Experts of a small language model: a softmax router, a variant of SOAP for the experts.
Below are experts of layer 9 (counted from 0) of a mixture-of-experts language model. Rows are named router (the router's row for the expert), gate (a neuron's input weights, with its number), up (a neuron's input weights, with its number) and show model dimensions 112-223. Each number is 500 + 25 x the weight over its row's rms, rounded and kept within 0 to 999. Numbers have three digits each.
After each expert's rows: "mostly gets" lists some tokens that are sent to it at least half of the time; "gets" lists some tokens that make up at least twice as much of what it gets as of all text. This comes from a sample of Wikipedia text that the model never trained on. Tokens count by the router's weight.

# expert 33
router:495506489513463549489536514479524437488476492460504511538549506528473501503506471488459523458469502545485527475474489526503473491536488485496471522545491506510510511517492498539468498487520496492495482538544477482505533500496533523509524480474526529488524519530485507484519515540474471547489499533510523499460516458506523488494499442452
gate0:482518510504518497463501504461489492513497531505507518480488522548513464493507476487542528477502542501489533502496510518492492516535471526511503503499467522493557498518528518526505486542503492520448506501474502470516495472508493468513495487480516540536486519517461544527499512506442522519503509489523504531448543494531477511458484489455
up0:530471464456503515521499499543517520458506493502495463479526484449533527490514511488480471494531467515520475504496486488523514503482519508523516533514479518510464491492445494467490510468509516449507523495488540525501511536483494522484486502507493495493502500508509476482520497483502499460477480515481511488542468515475535508546508484541
mostly gets: " Is", "ott", "z", " Cor", " br", "J"
gets: "t", "z", "d", "k", " D", "h"

# expert 49
router:491442533512476528480508494487491487453467491492520518519499499512509523484517484469500510475488460512496528488449466498513485486514509503449499526512463513568509504515489538510490489488545504493495483537552482464500544503479520484495559506499507527499505518522453507481518532518452490520487482540524529552492491512518497490547518486499
gate0:508503500493468510486545467503479514488507486469482515508554496507527521516568500488492496571505508515481501507501494516509491492497480496483505532514485525480460479522472480498494493501494436475483501538496466520514535494498524499521525506482482529500485502542524480470473498521525567559465447492469491505521517457504507497535552508490
up0:461487500519527515514469511488543518505463481520499471529436498466528457472455493505475473457486500489512522505502505478459512528514530514514501482467523485508512527516528529504482480478512540527498526480492500489512473493499505488471492523522537432498568501486455509532539506481493485469526539482566493477473495527479471498461460466507
mostly gets: ").", "\".", ".\"", ".", "\",", "!"
gets: ".", ",", "\n", " (", ":", ")."

# expert 41
router:486486505526480520490507481464515484488517481493535519538508492517523537472530525468475515496480500522455548506468487508529498504519532503458490526527489515555509520521503536547498506485547495505498483520504476435498525526494521466447516501497531518479521525510484542478536526496457472514472488521544523506497488498534522454521495473463
gate0:518467485497509498484493510487501553491493478450459524468545455496494488493503487549463481514512480526498492510508500484513506523470471527524451484535468529523509505494497505504514456514475484477493460478432480484481501466519494513518524447484543531480409527521519503458521484490472495546503487517519517539509491483489511499521525472514
up0:470484543529514472451522481545485540507497476490458525485519503517509517539513494504468485488470508531424481517499531481487475474456474473535502479478481519472447534503513518488511459527449517491518497492467501489532523491489499461531501448501498472493491506530492510527496501483513504484493495509490474519515502505568479487475526517501
mostly gets: " ", " t", " P", " Sy", " r", " T"
gets: " ", "1", "2", " P", " S", " T"

# expert 46
router:479466495551496502472524473434536445495508535491508515503522470515511551488516511511478495502430494540467552510469506494539491501511516523463471511551471475503496517541487523509479461480537485469501507534528465481492505522464527488498515494499526526495501539543470537462504526529493479517483504516500513532459503488496501470512508453465
gate0:497531477510479514475476495522532450521469503469490501475475507489511557479513497523487541531515523486542494496536506519491483543504475510493480498542516476505539545486499539525489460517515466470490468444494500485511466514482507524534512503456482470475480529513482515523521531472525474504513468479483501475479527515459514557496491484505
up0:540480493534479490452524518516510469539481466461512490505484533480485546554487484465514498494510496469475507511520522486466496489495470525490509508515497474534524519534472527476517454512489515539512490548528465491522467515482473467499494526501546495529529456512532468503508501485491515513512498512477511486478497491532464521482506470447
mostly gets: " B", " K", " Sp", " S", " ro", " United"
gets: " B", " S", "S", " R", " L", "B"

# expert 53
router:470490525505483533490508470477496494490510515509529513519527477534515496465515513481485498485465466511482516495497495502507476489536517502454476509517474496536518546522494568508473483487566496511488484549531492425508512508504527459467547477494546505491501522524475530484514503506466476508487487536532514537463483478528509458533459477477
gate0:514498509479508540466511478486504484475520512534520538479575505487497523543559515518471492560539519453451513514517510489506485457467492513505471512513511487492513486492528490495479488510547472495508458534479503516514467478465498480436516476509551494517450529468510486489481483499540486562462501505522497535509437467527496536494511519516
up0:506463517539479493488469518507504513566477524483493482496507487470521510470505484518551508476478514506513513534492486507494527524489487521465498460485506510500493511513506534502513465480492512478540527504529485498541526539505523492518510510448542500441527459526556485491551504457517504454553494468480506486506527530488528474517508529507
mostly gets: "3", "4", "2", "5", "1", " tr"
gets: "1", "2", "0", "3", "4", "5"

# expert 55
router:493485541540494528497503493489510509466463499482534538529533494515512489473562517453463522480492470520492549486481493516520495449541502486467490550509497487515538504510494524487499495491535496489528509539521485471527519525483516476460500486509516505512514541522459514459511524502494504513470491523523496510456493480558513448548487467504
gate0:552476499520493516465463518496465518512517519460522510487520498490472488482525519510452496480521468472532470516506487496491518486488477502512486520508500538556493504500490506488541519446518502467515467473506482494579504479487541522483471499526483509468504499480448485473526499483572530530531516509517529505474488468513464453510481483531
up0:516482475524499483536479474481479533478504488496463540511478497526468521506514523481535506542497463510464514520507447553491486485516518516512521477507506447463506491501544470506469460533470512525483506541488501468482516507509454504501482495498494469500523491494468490508540519519476473489472477541506442500501497495496519501473522519491
mostly gets: " for", " on", " after", " For", " of", " from"
gets: " of", "-", " the", "|", " for", " in"

# expert 54
router:493450499516465511499551522482525477500521493457513492540487480510506543503537505482485501501485508509484532484486486520547492492521507515477490534526490483534492527516504537505416474483499490483516492514532487494513498529490547460474527477512522567467506534517469512462526499506490466536479470532498501497464500476540514473523500455480
gate0:507481512524478491529538437511525522455506517477462531467518524450512526503509544549516532527501463486521495479492535474511527476548512512534528527500503522480505545484494495461498506517492531538473508517516510470480505526510490535506528507507519523514491537519483491485559511502485471510496489508457491537499531526515488533503539510511
up0:515484470476488494492515515516465509477523461510512478535514495488480509486503491464487460533478520489507507518472472547552501510477494536486453508479484483475494491498482503517530485501503496493461490486528523508488521524485477456452497509566528477533526491463513520513464493487518481515542507476496499504485493470519489489489496467526
mostly gets: " con", " University", " John", "son", " York", "ington"
gets: "er", "on", "o", "en", "in", "an"

# expert 27
router:458478535539475525460487495502500500495499523474542516530525499540489516483502491475493537459450467531469530477479475555525490486483519510480466513517487483510530538487488539532479507474555471481496478529517480470532508537475503485464482435467519553487526483481492549483483490506465485501472506495531479524481513450551504468498493513462
gate0:489506494518496518511491482523495495509511538454511506527515455491452525541521479502521550474583477515476495500472515528504531517472517501526476488507479473483547519462485510535529496494459470509481486524509509483507478479517484473449513499479503519484542509485513543544502517465539526487512481473502471528512529468471522493518455499438
up0:448468526518527513517510508455510480488532527481462487509497496530472490530547491484498521478514509475492496502515512474480520534489500502496506459505498535483508492484536522500497498508495501487491533524482513518491475471533524490467547541486488503461467513525441487464492487524540500526525484457490502497531454500541513503511537486499
mostly gets: " sim", " vis", " stud", " January", " inst", " South"
gets: "1", "2", "9", "0", "6", "ir"

# expert 6
router:492486488518436528517511523490532468483523485488519507572506474516556521482509480487464538491491491522495541455445504539512473495492510470483480533504482465545503533525474526520496461460488495449501470507523473498499492533472547492482509489487516521476507516501492513464529507504480490544481453549511555504489502511475524477526467435483
gate0:500494450463471486511504499507518471508531475492519511508481511458473542485522491479494489482539541525511492481465525554516497519497480464485460536489514497523500512435530485502499456457469490468482498491507530496487557536491515490531507493507495500503511461444510494460501479543482522510499479494470553531489483500508528541504487453509
up0:479508503470488493510484483505490489470497446482472497500522491468480509509499491536453464485506534509510533465436520545536489484504489483544506552477486460474519521491538524468504479481520455481487466522548477488511492531501482523524521470503473488471495447449547496503517512471518477494507512480499485488506490530532530568508505518487
mostly gets: "ia", "ai", "ica", "a", "na", " USA"
gets: "a", "ia", "e", "o", "ie", "an"

# expert 61
router:473453471530450534498526521477544504456521480445559508506499490528541524447538499481489497466489477508479505477498482534513468495536478529512442530538467473509508513505477521497482460465505474514497472529493478468518508527500520460471513502472498526483514517490487504471540488526486481514453502483496525521463485464502529492524505445487
gate0:506498486502475549460513458530491513483488486426545475455484489487513511457511495520509492497467493507483495497463488541467539472488505510554480543526551519500464526511467485528524484503499502519553501482540480496477517437513484495524489455463502482519533457508528505492501496469502432488532483514495457559473464523510531474490526504455
up0:467504509513503477513503505505442532490489503506500546527539509521422480526492457528523483503473512520504511468481513471469488497490482521497513537497471441522464442501489507509482483501516507470513493476487465489472497484497538518493494487493428534498481464500512521449511466524505520517501497526514510494503499510495470515486483506473
mostly gets: " end", " bl", " ab", " Ed", " en", " open"
gets: "en", "or", "ur", "er", "d", "our"

# expert 60
router:480494499514503512476494507449533490485476545494506501524512471534489493484500496510490513476492432535451516476452453509498464484503469500469509521503477471544526544545463516542462476474546488490509475496511446469521518514496524447499509493519514526483518552498506553497497529538482463536470502499517511500501465510526548469508472467506
gate0:524511515514498481496564471483512470495467483501502499487465476495464495539515493487504519524493460528458511490552516485487478492519456523489546495477477486532475511498480489468485516460489504460497506575553519518506507479531466501495516485489485512524487490515531515506497539493479472486488517511518517475567499527455539514502498509531
up0:530505487507476531519479517522489528474519522510478498498475500541492542510542502498497463498492496542517514516469481546499496492482480467494465485495518485495512496454497524486526503503529476523524459474497469510449469489468536423509504516493473518491545501476472509506461467499491530535528497455482485511488492490560480471464482511510
mostly gets: " dr", " public", " Ar", " his", " sl", " near"
gets: "r", "0", " c", "i", "5", " in"

# expert 13
router:482492516510470527484540489496525497467519476434517507535522453500497516504534517494483506482515482502470523501471484492520467502531491522492465504534505454517497520513498515540486434501527488475494501514519480472490504514475512490470528491506528546482481507494510545499541524517505459500472509557515550503464523491497506510507478472459
gate0:469505485490541520501506480525484510495511517505468493546512512469460510485501512482498441535528502509462537507515481455503466480552522549500484484514482473501505494484533494530503452480518505486545490532504449495470476488523474507523523489481500553494489560540460507487503485474559479480497523482479505528468525484469512518491499512530
up0:513504487459515490524498484501487527475483516529472511518465532447475538510566526500496485496505503504487525437487465489532471519489487544445511515473509484493442491464539501517511497480469509527518500514466478505490487526507497444536523498499499508485533534531508519536554481520522511483497504479493499522458485498451488507482463492499
mostly gets: " c", " Sc", " C", " comp", " Fl", "C"
gets: "c", "l", "C", " C", " c", " P"

# expert 18
router:486479485536479538481516444479522471469489506475525519521495497519488496454502515467490545512501486521432530459471475514518484464524519537483501528489476476507539511558467529521468483489520497478495470480515469477522474544513519466456502469518504529507523555536499528487523508518498483510475506507500530494484479504536517492535464507484
gate0:488500482461466506484461492533514534440533453523534498532444494488480478504509489525476515465539502524522532458482476487521505482558487541551511496502537486500482484494478486510523493518492463482487481476513465500493508496579512469493463516570481500494516513511447508476467521519485541494472464507539513514496495492494488521455479489468
up0:462506524488512510508514516471532500492539495513450489508527444494503515520490499441497497483448472504544460483488568484478487537495511512502505462451516525528521536490482498525504492515521477479545489528492476507536484466491512481512490504485477521469492515474509470522516498476471508505541487531474487467507523487483457502484542473495
mostly gets: " In", "In", " in", "arl", "in", " ab"
gets: " in", "in", " of", "w", "il", " In"

# expert 25
router:489480495512476571487503490495521485490495520498553513512514483505518511481530533484490508491479503507477550482485507518509492489501536521470492525528483492545523519503498560528473487492529477499507494548541476450487532493502526466465517469492538536483498523544469527485523489521471475525469483522526553546484505496561520436547453482477
gate0:519516556504521504509497498523514453530491520486481492526544475512462542501487492488503510498497480494474500531539493499547507556502523531452470531522494515539488484463495509518507486496477479507505495506498534527478524478478526447494494534529526533505489550552470525501505466482475496488506497490486513522514516535504503540527496472498
up0:518494518500509513491522523477521585547511514496423508505504511532460519500499502485478513497481515493515548522509477489556482525522516448522489492535540524525507530493484509461506486501521513517502524471507498521516511515504495459524533518482498523482436508529455523521525488465523496516485504509452510459493463496494537481510541503472
mostly gets: "7", "6", "5", "4", "9", "8"
gets: "0", "9", "5", "2", "4", "1"

# expert 29
router:492476484543500515497501470471503491464484508509540535536516499533510511463505526502496533507476493515468512483473467522536476486527526500480476522522491482521528515541484515527477486486548502496541484530508475483514530497470502456453493485469518519449519515502492506499509480520489460534480476514547512497489496490516540463515470451471
gate0:531524521482494512533546461475509493499481541449518467496450550509481476501506474468531516496514502508511428469480456500486494481484528518482489529511505546505489475495477463544477543507507452479474418528504482544493522495507481483512453519454466463458505506438503500492505515457488482515547521513453504452508468482511510505512450489492
up0:500516526501485481495523514481480518526482506466497514496442485475478487482466489460474502511523503501482482473504468500461481499523525503508460518497464551507499502469479476554476549475539472481471451518487517507516541498473494491516491502475515466505485488460535459532541496482460496470528499541524486492529435499483537475520476463460
mostly gets: "u", " ", "|---|---|---|---", " Gu", " San", " Qu"
gets: " ", "u", "1", "2", "0", "–"